config.toml
d_shared_expert = 0
moe_layers = [1, 2, 3, 4, 5, 6, 7]
router_score = "sigmoid"
normalize_top_k = false
routed_scale = 2.0
balance_loss = 0.000316
balance_bias = true
init_std_router = 0.0218
tie_word_embeddings = "early"
beta1 = 0.95
batch_tokens = 65536
max_seq_len = 1024
dataset = "wikipedia_en"
Below are experts of layer 5 (counted from 0) of a mixture-of-experts language model. Rows are named router (the router's row for the expert), up (a neuron's input weights, with its number) and show model dimensions 0-127. Each number is 200 + 20 x the weight over its row's rms, rounded and kept within 0 to 999.
Before each expert's rows: "comes after" lists some tokens at least twice as common just before its tokens as in all text. This comes from a sample of Wikipedia text that the model never trained on. Tokens count by the router's weight.

# expert 4
comes after: "-", "|", ":", " (", " |\n", "=="
router,211,168,234,194,215,186,198,203,200,218,234,199,189,227,214,251,207,194,182,158,257,225,203,207,203,198,201,186,242,163,202,191,201,197,201,197,229,218,188,184,202,206,177,195,205,200,199,207,198,204,246,220,199,204,181,184,217,167,221,241,171,177,216,217,209,175,203,208,210,186,186,187,196,186,215,191,212,201,213,217,180,217,184,213,203,246,180,164,198,159,185,213,190,205,172,182,236,192,177,200,168,214,209,214,206,235,181,187,225,208,185,166,221,174,176,227,221,196,217,185,191,219,206,223,199,203,213,218
up15,198,229,197,208,259,206,151,185,187,175,242,155,182,213,178,192,187,203,182,204,210,211,198,219,215,180,201,185,219,214,236,226,199,168,209,190,167,236,207,176,180,201,211,208,211,224,196,203,228,192,164,192,170,217,219,197,178,203,188,207,205,187,191,227,196,184,184,217,209,184,172,193,224,183,201,170,167,217,212,208,184,168,166,211,207,213,209,226,215,170,222,181,212,214,193,180,201,217,207,178,185,203,232,198,182,226,197,224,242,219,194,224,184,192,183,223,194,218,203,199,218,189,222,191,207,202,221,154
up16,211,186,169,188,208,168,238,188,204,213,188,205,216,183,209,222,186,181,227,191,169,209,169,171,236,196,192,158,223,208,218,203,197,199,197,203,214,179,211,194,198,197,219,177,175,204,206,195,234,209,206,167,171,213,210,205,189,210,219,182,161,176,161,212,186,208,198,159,202,189,218,220,229,222,190,201,197,182,227,215,225,202,229,187,207,197,152,223,203,202,220,194,203,197,202,180,211,199,202,243,198,201,179,226,207,188,223,156,229,216,171,198,203,202,228,209,225,222,136,209,185,163,192,203,196,197,214,192
up17,213,163,188,188,175,163,189,153,180,215,215,201,202,217,224,191,202,204,201,193,217,212,217,208,230,198,220,158,231,199,179,190,204,232,225,192,234,187,205,216,200,205,237,196,215,230,166,193,179,223,174,218,215,219,164,198,180,191,226,206,185,200,208,190,225,219,228,199,196,196,181,182,219,158,220,188,190,238,208,237,199,194,185,215,165,204,201,203,197,233,173,178,191,198,209,225,206,181,239,219,173,196,204,158,220,198,221,210,205,203,187,212,235,166,183,199,185,227,213,184,169,205,188,174,197,187,217,201
up18,226,185,209,206,205,206,200,187,196,175,185,188,185,229,179,238,159,212,233,180,220,207,191,216,210,229,209,197,202,200,212,204,168,203,201,175,174,187,166,181,197,163,200,224,190,229,218,205,192,221,232,204,184,205,213,184,168,231,220,223,172,180,185,194,198,222,220,193,196,178,200,181,199,211,247,181,172,186,212,232,198,195,194,206,171,180,209,222,212,182,207,180,174,225,186,236,197,204,201,196,200,181,209,150,169,220,181,157,197,230,159,218,198,204,225,184,217,199,250,206,225,214,205,208,212,201,201,217
up19,193,195,195,202,191,182,177,213,219,199,180,182,211,198,162,195,207,136,221,202,174,188,179,154,211,212,193,166,209,176,156,198,207,213,175,194,176,180,209,190,207,190,200,205,194,215,186,221,191,192,227,196,189,189,174,194,222,189,218,210,216,204,198,186,208,232,191,209,203,210,199,202,207,180,184,195,198,247,210,151,253,183,189,200,197,185,185,201,223,216,207,212,180,208,206,207,206,169,210,206,201,224,198,146,201,209,176,184,180,212,209,238,208,216,219,208,186,218,192,166,195,231,179,176,243,170,246,202
up20,224,199,175,217,211,180,163,223,192,204,237,159,172,186,201,233,189,167,187,221,208,184,171,216,193,195,215,187,224,202,208,190,196,189,197,172,216,234,218,148,207,193,206,177,199,174,211,216,216,177,203,167,180,213,204,218,237,218,188,213,172,205,202,200,227,209,198,240,208,189,208,217,192,202,221,206,212,184,163,223,180,182,224,227,183,226,200,139,168,206,203,199,209,182,203,208,214,213,175,207,190,195,197,197,169,198,199,201,172,209,212,180,204,184,207,206,213,205,157,235,161,204,214,175,187,233,210,209
up21,200,179,232,196,186,200,226,198,215,199,183,180,226,217,170,225,228,205,195,248,194,229,203,197,190,190,212,190,195,205,144,198,218,177,207,211,195,213,210,216,220,205,210,202,221,189,212,205,231,181,215,176,175,229,193,187,205,234,183,232,239,208,184,227,208,206,206,177,188,201,180,181,184,171,178,196,182,169,233,189,216,179,209,183,199,200,164,208,190,189,175,155,191,193,167,212,179,174,194,231,175,190,210,153,236,201,185,189,187,180,217,190,187,199,155,203,192,214,209,213,202,216,192,224,180,169,200,169
up22,214,188,189,181,212,247,189,185,231,169,205,218,232,177,229,205,193,207,225,184,182,238,214,209,191,231,212,196,192,169,162,205,183,228,241,195,175,219,203,188,190,213,221,187,221,193,203,211,198,176,202,236,219,212,189,199,152,205,220,238,197,242,215,193,210,227,188,194,225,196,217,185,218,212,216,198,198,185,200,216,187,168,182,215,168,225,183,200,207,188,209,229,244,218,179,190,222,189,205,236,178,186,219,172,225,201,205,200,224,212,156,185,190,175,212,209,184,216,191,202,181,180,208,234,198,190,203,207
up23,208,235,191,209,231,199,193,190,249,213,189,187,205,186,190,180,197,207,221,199,215,182,176,222,226,236,215,191,183,194,230,195,197,181,213,176,172,226,190,160,156,229,191,179,183,189,166,187,232,173,206,213,165,220,151,187,183,219,229,195,219,182,201,200,203,194,222,177,181,213,192,197,225,206,201,197,194,200,241,204,196,204,197,177,204,192,160,190,199,215,195,155,207,199,195,183,223,186,206,237,163,216,188,229,235,198,187,178,214,210,171,192,193,163,212,206,189,195,205,204,199,232,216,169,174,192,211,188
up24,208,224,196,209,198,203,193,199,202,216,205,195,211,206,208,214,210,157,206,185,203,230,206,152,171,151,188,186,202,194,186,197,220,201,203,173,214,198,181,224,190,225,164,180,212,216,150,172,199,219,238,219,225,159,192,204,219,201,226,198,177,189,164,225,196,195,219,196,181,182,191,204,212,196,204,239,197,205,193,167,187,202,230,175,187,178,149,198,190,203,212,182,209,194,217,198,211,206,188,183,199,209,244,211,167,216,198,199,237,206,163,191,195,172,197,171,182,179,173,202,243,211,202,222,207,174,210,182
up25,207,198,223,226,224,165,223,179,186,189,232,169,227,185,212,183,195,250,184,207,187,210,185,169,201,191,207,173,186,205,218,180,169,186,192,188,211,207,203,185,221,199,231,207,180,176,212,186,207,235,183,223,169,180,190,225,195,211,232,191,172,178,168,202,195,181,214,217,180,181,195,173,216,156,205,207,205,204,197,202,202,217,175,196,186,188,193,193,211,245,164,231,203,225,173,194,205,173,212,187,155,228,223,190,205,197,209,217,172,197,208,186,181,175,221,227,174,196,184,222,178,216,220,219,177,196,206,242
up26,180,198,216,205,216,197,189,177,224,224,229,210,221,213,260,261,214,180,200,247,246,181,231,208,157,154,179,213,217,186,214,185,189,209,166,189,195,226,185,204,181,223,189,215,207,191,205,175,181,189,185,192,222,210,175,210,221,204,203,212,234,201,192,200,207,223,212,196,212,224,216,221,184,212,197,174,183,185,201,192,216,203,210,233,175,202,189,224,229,186,224,180,207,193,212,163,179,208,198,204,179,210,193,216,236,212,228,187,209,216,215,214,219,180,192,173,187,217,217,204,195,189,224,206,221,232,211,213
up27,249,176,186,179,223,209,179,195,192,217,177,160,211,168,197,176,179,210,217,200,211,188,173,170,172,198,179,217,240,205,210,216,188,210,199,172,196,193,188,198,169,204,192,227,180,186,187,204,171,211,174,195,193,219,173,193,197,189,216,206,205,233,197,170,195,203,229,187,207,196,196,219,216,152,210,207,167,151,187,176,158,193,185,184,214,203,169,218,203,206,188,243,177,223,218,216,225,221,212,227,178,178,218,210,206,214,247,218,200,215,202,201,175,186,222,187,202,171,239,191,196,187,211,207,182,199,211,196
up28,230,169,223,185,214,195,226,211,259,203,175,226,187,186,191,180,217,201,200,197,196,183,193,172,218,198,208,229,228,188,232,190,196,242,180,184,205,194,213,203,227,189,171,158,191,207,225,202,180,189,202,175,179,210,193,200,205,217,173,218,179,171,199,182,178,201,214,185,194,204,180,229,222,162,162,203,200,150,225,219,198,223,215,210,183,198,205,201,236,204,179,204,192,237,224,186,189,214,156,221,185,201,192,214,204,193,190,196,194,211,223,252,206,195,200,225,184,184,174,192,218,228,193,204,169,220,189,202
up29,174,182,236,207,226,217,199,211,194,217,199,224,191,187,169,215,239,208,182,205,192,187,193,192,199,225,198,210,224,211,182,199,201,170,166,238,190,189,167,197,185,201,207,208,210,206,241,181,198,205,230,190,215,206,169,180,188,224,217,212,197,206,182,231,206,175,196,197,178,165,227,214,203,217,221,224,205,199,221,261,191,214,211,214,188,227,193,204,184,220,194,210,154,179,188,206,201,189,177,192,213,223,167,177,234,188,212,225,189,143,226,191,237,194,207,208,180,200,232,189,216,229,212,189,196,206,217,168
up30,252,227,224,228,198,150,183,213,173,166,192,185,239,201,219,172,201,219,186,197,214,213,224,200,193,185,207,202,220,229,206,189,216,195,181,197,225,222,211,221,203,169,195,170,213,204,230,207,214,220,214,155,148,217,209,185,191,212,172,192,202,188,188,203,205,189,199,225,218,170,208,174,206,213,194,209,147,206,196,175,195,204,217,211,186,215,193,151,188,192,214,213,177,206,216,217,166,222,181,167,203,231,196,187,206,205,204,194,240,207,218,183,236,212,182,198,179,195,201,205,211,202,190,216,202,166,222,199
up31,215,171,180,202,218,187,200,173,210,189,209,193,192,227,225,240,229,215,201,231,226,210,212,227,144,181,172,216,200,201,213,198,201,229,199,223,209,214,174,180,209,218,188,175,196,204,182,178,185,203,241,234,191,175,188,230,228,200,195,204,172,176,219,197,189,212,153,197,222,203,212,195,218,223,168,204,197,177,184,170,195,171,184,194,203,221,196,244,171,173,203,246,203,207,196,200,217,218,242,219,202,174,207,204,209,210,196,227,228,215,212,207,171,211,166,202,221,209,204,236,194,212,198,219,193,181,198,213

# expert 6
comes after: " ", "\n", " (", ")", " |\n", "–"
router,214,182,235,182,217,203,249,159,229,171,207,181,182,196,217,186,195,194,221,157,201,189,181,191,191,218,203,199,220,206,265,200,216,150,187,205,220,213,207,215,211,206,186,171,201,211,206,202,200,207,185,202,164,187,205,198,231,206,209,233,195,216,187,195,194,187,195,210,235,197,151,183,216,198,189,199,201,156,225,207,189,209,195,192,197,198,187,199,192,226,231,204,190,222,177,220,214,218,193,193,192,237,202,204,191,201,180,205,228,187,178,170,204,187,153,191,158,198,172,214,194,203,223,206,227,184,213,163
up63,177,205,188,223,182,221,179,199,183,197,197,200,193,183,199,190,188,188,207,193,206,199,215,199,173,174,194,161,205,203,167,166,183,241,187,164,184,222,198,208,215,220,199,161,188,225,200,212,215,181,217,225,193,191,194,190,215,185,256,189,198,170,191,235,201,184,211,165,201,173,183,200,188,196,196,195,233,226,228,220,241,216,215,180,189,177,178,194,208,190,222,189,212,204,231,231,228,179,216,186,242,195,167,197,174,203,199,221,217,174,189,192,172,213,204,227,189,203,209,229,186,210,240,209,177,175,231,170
up64,170,188,204,215,239,217,204,230,215,186,184,194,208,205,203,191,200,176,190,226,200,210,198,172,195,193,224,192,162,184,205,186,187,191,175,182,206,179,186,241,192,227,201,210,198,199,224,233,212,207,203,172,203,210,208,185,210,171,247,228,217,171,183,234,157,208,198,197,203,159,230,175,176,233,178,209,180,182,240,235,183,168,189,209,180,194,198,172,192,179,215,200,218,189,211,216,208,215,180,199,203,233,176,182,174,204,213,171,185,194,168,200,183,178,200,204,182,155,156,192,200,201,220,182,211,222,196,195
up65,223,223,195,173,204,196,214,223,217,187,164,166,210,182,222,237,183,225,211,207,204,176,185,169,177,213,187,171,210,211,184,200,244,165,193,204,216,203,201,209,232,195,203,182,217,189,206,230,203,182,184,154,218,185,231,150,188,224,210,192,192,191,201,192,205,217,186,190,229,159,211,197,198,191,187,184,263,206,238,194,202,217,212,219,225,231,160,195,207,196,183,196,158,210,186,210,170,186,206,180,199,217,224,193,225,195,200,180,207,190,223,221,194,176,211,223,200,182,208,222,195,179,191,186,189,178,207,186
up66,193,193,235,208,191,178,201,190,209,226,186,220,180,182,201,208,210,188,221,230,202,180,205,224,231,193,199,195,191,202,235,206,187,216,205,184,194,192,209,196,206,207,217,197,205,211,200,183,179,187,176,237,199,180,200,228,202,187,241,223,179,210,224,207,223,218,183,230,215,204,182,187,194,248,206,169,211,160,163,202,162,176,203,153,184,187,202,184,232,227,215,249,182,168,201,169,183,191,204,177,174,203,228,181,212,206,185,172,206,226,157,172,224,229,198,191,194,209,215,217,239,208,195,215,225,179,197,203
up67,225,221,188,197,185,217,217,189,201,225,219,168,182,240,204,195,222,193,197,207,171,190,183,234,182,186,191,206,171,194,233,182,210,187,213,200,190,170,167,208,213,211,171,183,194,182,183,218,224,221,203,167,205,175,179,221,196,231,214,201,170,195,172,217,207,255,173,172,213,177,208,221,210,171,234,196,173,200,197,199,207,223,187,199,188,186,179,193,180,225,210,234,230,214,172,179,184,197,188,173,207,205,190,219,223,196,151,192,218,204,176,211,197,175,218,196,166,192,168,229,200,199,206,205,193,150,203,216
up68,184,240,220,210,224,213,162,178,160,178,197,213,205,220,192,225,172,196,184,172,177,169,204,186,202,178,193,203,234,219,185,246,234,187,197,209,202,197,220,191,204,193,215,191,206,214,182,170,173,201,188,218,165,199,176,202,250,215,200,212,228,210,183,167,225,203,181,218,197,208,202,220,217,223,189,204,217,183,184,209,218,193,201,179,205,163,204,218,186,226,190,223,205,257,183,213,236,202,186,221,222,225,193,194,170,150,201,190,198,197,184,230,210,175,221,188,166,208,188,196,196,200,206,204,196,175,207,193
up69,182,226,200,193,173,182,187,177,184,238,218,185,182,160,192,197,166,200,212,159,168,192,213,180,216,166,200,215,213,224,183,174,207,234,219,199,187,222,231,190,175,194,185,199,208,217,213,188,222,196,206,201,200,180,238,203,210,209,212,211,192,187,219,200,202,200,154,217,172,231,198,223,227,186,191,180,212,190,193,203,217,195,192,176,199,187,173,180,156,207,237,214,206,172,196,190,219,197,206,222,172,206,219,226,180,187,181,251,204,186,195,186,226,218,208,190,240,197,159,171,217,198,202,241,195,197,209,227
up70,192,207,212,205,251,204,220,212,243,203,194,191,204,212,207,231,194,207,206,182,173,164,226,197,208,211,220,208,209,149,215,220,199,176,217,198,221,186,172,185,225,184,237,214,173,192,255,213,219,187,213,196,207,191,214,197,200,211,208,194,216,200,196,221,174,208,185,179,195,162,177,211,198,178,175,220,183,162,214,207,214,196,191,223,189,186,167,215,192,220,202,193,194,213,206,205,238,194,200,190,163,221,191,223,188,209,170,196,185,167,186,222,214,191,202,191,240,226,175,195,224,204,194,169,156,160,226,193
up71,206,190,215,181,216,191,199,211,194,209,212,186,245,170,238,180,178,226,181,192,214,168,172,187,201,184,193,212,189,153,191,174,246,221,166,186,225,185,217,204,167,208,187,201,211,187,189,222,222,241,198,193,211,203,171,193,215,169,198,199,199,203,212,214,205,218,209,177,184,224,167,186,194,195,178,213,196,228,182,184,183,190,171,168,204,198,157,197,166,207,193,217,183,192,199,216,250,172,191,219,180,188,192,213,209,228,233,193,176,223,209,203,184,218,208,220,219,191,233,193,214,207,187,200,189,247,211,229
up72,243,188,232,217,208,208,206,217,156,205,228,215,180,215,245,228,205,191,219,222,220,195,191,182,200,216,226,209,211,209,181,198,195,159,165,207,217,176,187,184,202,179,218,194,190,199,196,198,212,177,189,178,170,186,180,163,212,206,186,217,208,146,183,230,152,178,229,217,206,232,177,220,187,203,207,236,201,197,212,212,172,162,211,168,208,213,243,188,180,199,220,203,215,188,202,214,198,168,206,187,204,208,208,203,203,232,183,227,223,208,197,182,190,193,212,212,194,165,184,193,186,171,209,193,222,190,218,182
up73,222,182,183,211,186,200,184,216,185,159,179,217,179,185,187,204,199,236,185,181,152,200,153,192,217,180,172,159,227,195,163,243,206,163,180,223,194,203,202,205,195,207,211,193,206,215,199,228,184,195,182,217,185,220,209,192,174,195,238,217,177,202,235,196,174,202,188,172,207,238,198,221,220,259,219,212,203,201,217,176,187,158,214,210,213,158,199,222,219,223,214,188,237,217,210,196,215,219,216,191,200,223,205,202,201,211,206,230,191,211,183,191,194,169,202,213,220,189,221,192,190,223,210,198,206,214,204,205
up74,211,188,202,174,224,210,162,220,200,231,202,200,173,192,213,171,218,213,194,173,231,194,182,193,204,220,183,229,222,192,186,191,204,217,173,237,192,200,179,209,199,173,188,170,203,154,195,186,202,193,175,204,187,153,190,203,208,219,241,195,205,163,217,217,176,212,183,198,198,204,222,207,173,210,202,220,220,206,220,196,174,176,194,225,216,194,228,169,208,199,194,207,200,212,166,159,239,157,208,187,189,203,185,201,187,259,212,191,210,179,180,221,183,198,173,218,175,189,211,220,202,207,184,191,197,190,198,249
up75,209,198,153,170,227,179,211,194,188,226,188,191,211,184,197,183,165,223,203,189,223,198,192,197,196,168,196,173,177,180,201,221,189,228,180,177,221,181,192,168,232,220,181,191,223,199,217,219,152,179,190,190,187,185,165,171,212,189,207,204,198,227,206,197,160,189,184,180,203,193,236,205,197,225,221,230,202,213,243,187,205,196,199,164,194,168,198,231,179,210,180,196,238,195,161,216,178,167,200,173,201,191,202,189,215,190,218,204,193,200,210,209,205,205,214,190,202,200,214,178,178,206,192,176,189,174,227,142
up76,218,200,187,189,231,182,190,221,201,202,218,159,171,180,240,168,166,199,192,158,179,202,204,217,198,178,210,214,208,212,195,242,226,185,185,175,167,176,163,174,214,208,206,209,180,206,178,189,202,186,213,190,252,178,189,189,163,198,200,223,182,207,211,204,219,174,141,184,212,215,198,207,205,208,202,198,189,213,173,227,176,200,217,190,197,224,193,186,167,186,169,196,223,228,188,183,192,182,210,197,186,240,190,187,210,194,185,215,201,199,195,169,203,171,203,194,209,223,190,240,221,198,231,190,191,229,188,186
up77,211,203,216,193,187,212,192,218,172,207,181,200,211,219,171,205,184,203,184,201,194,210,236,181,167,199,197,164,194,164,168,229,209,207,204,235,177,218,224,184,193,203,228,222,205,217,195,182,179,192,186,193,242,171,214,162,165,200,200,217,200,169,219,203,216,220,169,215,204,219,218,221,213,176,183,227,177,185,212,169,223,205,194,189,226,148,183,170,227,228,214,204,203,183,166,177,201,201,224,207,196,212,182,204,198,193,192,184,212,196,209,234,231,213,196,173,216,178,175,169,168,233,218,210,211,223,229,206
up78,205,206,194,182,223,189,219,204,197,219,176,205,177,227,216,211,199,183,216,198,236,213,209,173,190,190,220,199,215,223,226,228,192,198,182,180,213,205,195,186,213,209,213,208,202,220,176,238,191,179,197,217,187,172,183,198,184,197,184,174,252,220,203,200,197,162,183,216,195,158,186,208,177,180,212,189,158,160,245,180,184,191,192,216,237,191,182,179,212,218,227,203,228,212,185,216,145,207,186,168,204,177,182,210,208,178,208,205,243,189,227,228,208,183,181,173,213,230,176,196,202,212,193,198,196,216,235,220
up79,188,209,176,220,191,237,172,213,213,166,209,196,210,218,196,200,167,177,175,198,202,226,162,199,181,185,181,153,180,199,153,176,196,192,187,179,235,193,202,193,176,210,191,186,198,226,165,191,138,164,209,175,247,156,197,196,167,153,214,216,189,219,194,197,227,213,174,193,186,203,193,181,207,186,192,176,195,199,200,214,214,234,194,178,202,218,213,196,228,176,173,193,211,190,201,210,202,184,202,191,211,200,214,198,185,206,204,166,207,207,214,185,176,194,185,200,168,192,204,177,222,209,222,208,192,196,225,224

# expert 1
comes after: " |", " ", "–", "19", "1", "0"
router,217,194,222,224,194,198,208,198,196,181,200,213,165,203,174,234,167,217,219,150,210,176,165,210,192,221,202,187,248,209,227,205,209,159,191,185,234,223,184,202,203,194,190,176,184,224,182,162,184,183,199,206,183,213,194,169,186,204,228,196,201,201,213,198,192,239,172,238,191,200,179,203,188,187,199,218,204,146,228,208,146,168,200,217,161,185,195,200,133,187,229,216,204,212,208,197,222,204,199,181,182,216,198,209,219,204,187,225,190,207,204,199,205,190,198,185,198,183,199,210,211,202,215,199,222,187,197,193
up63,192,201,180,224,181,198,232,179,186,199,201,213,154,170,202,205,206,177,192,181,222,185,175,196,194,175,203,194,217,182,178,204,205,180,227,188,203,185,165,225,184,196,177,201,184,184,201,199,201,173,219,181,190,225,197,205,214,179,219,220,178,185,188,209,168,184,208,193,197,180,173,234,162,234,184,204,206,226,214,197,186,165,195,230,189,215,187,176,232,210,188,183,267,186,232,196,218,205,203,168,212,218,190,184,224,181,189,204,184,189,239,209,188,155,192,200,176,199,215,176,183,237,206,177,198,197,241,178
up64,145,215,194,213,190,190,186,198,203,205,204,182,209,209,222,179,200,193,220,200,207,186,144,167,199,185,188,216,151,189,199,201,160,195,160,216,202,201,223,233,215,204,238,186,174,211,234,243,194,191,190,198,186,211,238,187,216,203,223,209,206,173,182,222,165,175,181,205,209,174,196,231,221,226,190,188,204,195,199,197,178,216,174,212,208,164,218,183,190,190,203,201,180,195,196,217,215,207,188,218,184,192,200,167,172,181,192,148,195,197,175,199,198,180,198,215,164,159,201,194,171,200,210,195,219,184,219,197
up65,233,218,206,184,202,195,218,202,169,179,171,177,219,221,191,195,178,200,214,199,197,156,182,159,189,221,175,163,186,189,214,176,176,204,222,168,228,195,188,218,202,192,198,221,225,179,221,206,185,204,203,195,187,207,168,221,196,221,205,198,201,179,236,200,189,203,185,217,198,196,192,224,195,234,209,185,228,199,209,243,204,232,224,193,195,213,193,188,195,241,202,211,217,177,184,217,156,167,197,187,211,205,215,188,175,178,197,135,234,161,202,186,220,186,171,210,191,195,192,184,175,185,208,208,180,193,232,180
up66,189,182,215,202,182,216,230,195,215,183,192,216,157,159,205,229,226,192,198,202,169,157,196,189,189,212,210,196,200,218,241,235,200,192,207,214,217,192,223,215,132,170,191,197,201,198,193,159,197,174,197,169,217,201,221,178,205,183,209,201,184,200,235,157,186,189,214,209,183,201,184,181,205,213,193,204,204,173,210,180,153,208,184,200,211,197,195,188,203,173,240,219,187,211,172,179,200,210,197,185,178,203,235,169,188,217,216,182,233,195,210,203,216,203,202,187,198,193,212,156,165,188,182,183,178,207,183,219
up67,198,192,176,212,225,210,219,171,186,209,215,202,183,198,214,223,182,199,180,214,145,195,162,219,216,188,218,208,169,198,183,178,213,195,193,183,215,199,195,175,183,193,208,206,248,206,149,185,166,212,208,197,186,189,174,191,191,205,216,204,214,225,232,225,220,215,201,164,191,215,197,170,211,158,176,182,185,210,216,220,209,213,200,203,242,187,216,219,170,226,204,234,210,185,185,177,204,214,225,198,188,208,198,196,196,189,206,181,212,215,234,210,217,192,163,197,183,183,199,248,232,213,210,199,252,183,219,178
up68,190,233,231,190,229,200,187,191,155,192,199,185,214,189,199,238,212,210,204,179,204,191,194,185,207,195,220,187,241,196,207,206,230,199,168,216,225,205,165,194,210,184,197,167,219,194,193,209,221,171,168,211,192,185,162,194,235,227,201,221,214,219,211,171,200,209,214,201,197,170,195,202,168,213,212,198,187,219,199,192,210,200,188,195,235,189,176,227,186,228,199,213,173,232,211,179,172,219,194,195,219,172,191,201,167,146,224,227,228,224,152,202,199,192,200,212,158,196,194,197,182,197,212,217,215,172,201,237
up69,195,230,233,212,209,187,218,203,182,208,198,194,207,170,177,216,208,197,180,190,255,191,223,188,200,193,165,191,184,215,183,168,200,191,206,177,165,186,237,168,218,207,209,211,225,192,198,203,180,176,184,213,222,200,187,191,214,187,199,247,218,147,185,197,180,195,177,187,208,212,196,208,183,226,198,224,176,208,218,208,195,196,167,192,215,219,169,194,212,236,196,180,202,184,217,213,188,220,217,199,198,165,184,232,169,189,194,224,211,201,160,199,223,218,219,195,220,178,168,175,176,234,167,230,214,171,182,192
up70,201,215,199,192,177,232,197,224,222,226,193,179,208,182,206,234,166,186,176,206,206,168,201,205,199,189,163,203,181,199,202,200,200,181,206,216,236,189,200,210,204,200,181,235,174,228,232,209,217,206,210,213,195,184,173,192,178,215,204,183,219,175,224,201,192,182,213,173,159,197,185,208,217,197,191,202,186,165,203,186,220,192,231,196,209,213,192,213,188,225,264,186,188,229,185,209,207,220,195,187,160,206,209,210,166,206,185,185,216,195,181,202,203,224,225,160,216,210,171,145,221,178,218,171,201,148,200,207
up71,211,216,171,207,221,194,160,229,203,183,164,168,220,172,211,228,212,210,182,216,202,224,180,157,206,214,198,218,206,206,186,185,233,245,215,188,227,167,229,225,190,196,191,177,168,184,193,211,214,174,204,220,197,221,172,223,212,169,209,210,178,189,205,210,193,210,182,173,183,224,195,187,216,185,167,202,201,175,200,205,216,158,159,167,226,216,187,234,179,191,186,206,178,213,212,190,192,213,185,180,198,197,214,213,192,269,214,185,179,197,220,223,181,179,199,191,198,204,214,188,228,192,206,185,199,203,206,199
up72,246,206,227,232,240,194,200,217,182,241,210,189,155,201,224,206,203,165,224,207,215,181,189,189,213,200,198,197,217,227,224,225,205,183,171,207,225,203,216,217,189,188,221,212,205,217,207,211,194,208,233,206,159,188,208,214,204,203,203,216,180,188,185,211,174,209,207,181,209,231,190,214,192,189,238,228,177,194,186,203,172,182,172,184,197,277,239,199,192,215,211,217,186,187,162,188,185,176,184,176,194,187,205,196,204,199,214,186,229,201,167,178,184,181,225,197,203,168,198,228,221,181,194,191,196,199,184,185
up73,191,188,181,202,172,223,221,187,208,174,217,198,206,186,197,193,184,226,169,201,187,219,207,177,234,178,200,185,250,197,184,243,196,198,180,190,187,170,210,173,209,210,236,181,219,212,232,235,207,177,236,166,195,207,202,241,203,186,214,188,177,220,190,183,159,212,177,210,207,217,208,186,189,224,210,207,195,204,199,178,196,221,213,232,201,190,207,227,185,233,194,227,187,230,193,212,186,247,228,199,186,254,197,195,201,199,205,225,203,166,191,197,197,195,208,219,199,244,204,235,187,229,212,189,184,193,186,216
up74,209,233,210,215,182,184,222,214,218,210,201,220,184,208,204,214,223,213,188,209,211,202,182,158,183,199,177,247,193,216,187,174,207,190,172,204,216,204,167,225,217,183,202,200,187,167,202,186,216,199,149,229,215,227,221,204,221,172,206,176,192,193,221,214,184,222,204,200,193,199,204,201,202,173,176,179,206,162,238,227,204,161,170,233,168,199,204,202,208,240,229,229,200,201,218,204,198,182,229,180,174,205,186,202,200,197,212,200,164,199,205,186,217,222,138,249,201,178,197,213,193,193,192,209,213,188,194,216
up75,200,188,202,196,218,209,177,157,215,207,172,217,195,199,227,185,172,218,223,197,195,176,193,183,209,188,192,212,195,195,214,208,217,183,154,191,183,172,181,221,224,213,183,215,205,207,192,194,177,181,199,179,196,207,181,209,173,187,178,230,223,186,195,196,181,199,184,178,201,211,223,168,199,195,198,179,239,194,204,189,197,195,191,237,183,173,158,204,196,205,193,209,194,243,215,210,219,202,202,150,225,209,181,219,221,204,216,225,159,203,223,196,244,207,174,208,214,168,214,195,178,173,164,200,222,147,219,245
up76,229,205,189,213,189,155,180,231,195,199,199,219,177,173,216,206,186,201,198,189,209,180,172,206,242,195,192,200,192,213,214,210,222,143,180,176,195,218,162,191,222,200,173,225,170,207,204,203,236,225,243,246,220,234,171,223,189,209,201,213,214,199,197,220,200,202,193,194,205,203,158,206,222,194,219,197,211,197,198,226,186,212,193,163,205,202,185,193,184,185,207,206,206,211,207,165,212,218,230,174,214,191,178,196,204,223,235,228,205,185,209,193,232,205,193,202,202,235,199,253,170,205,221,210,203,206,226,175
up77,236,186,227,186,209,222,185,218,165,219,193,232,167,197,167,222,174,255,180,148,193,214,215,187,181,220,202,202,208,222,191,191,188,217,198,243,240,209,227,200,220,207,202,160,192,231,197,186,221,191,229,202,197,182,248,192,203,215,216,168,182,189,183,198,193,193,180,190,185,210,172,214,212,223,203,162,178,189,217,177,215,189,207,168,218,202,196,207,174,218,207,209,223,183,169,216,182,185,211,169,178,200,218,200,183,198,193,197,195,199,225,214,206,215,188,206,214,209,177,164,204,200,221,203,237,227,196,206
up78,186,200,194,174,243,190,222,193,240,182,201,178,193,196,192,229,213,199,212,189,230,213,211,163,162,210,215,194,217,207,175,221,199,183,179,215,212,237,189,197,201,166,217,215,233,167,184,233,199,164,184,172,188,204,186,188,185,213,199,222,251,238,174,200,203,159,173,208,187,161,197,223,153,201,202,195,179,182,186,201,211,192,216,204,229,195,199,204,200,182,226,205,210,211,196,174,175,227,210,193,202,182,162,205,194,201,198,216,218,200,181,234,200,196,221,182,202,236,219,194,218,196,189,235,219,201,220,225
up79,161,230,161,217,231,210,195,191,232,206,203,170,215,192,224,190,181,156,196,207,201,194,196,200,222,196,212,140,210,219,189,195,165,190,195,181,233,222,180,207,231,237,223,182,210,224,187,187,166,177,240,209,231,186,187,207,209,192,224,226,184,197,175,204,186,224,174,201,180,206,214,176,180,155,170,195,163,222,212,209,199,208,209,191,220,183,198,206,213,191,175,195,194,188,192,203,198,226,192,180,184,194,212,191,175,205,190,189,193,195,221,170,212,184,183,210,216,182,154,187,201,222,232,216,195,181,200,228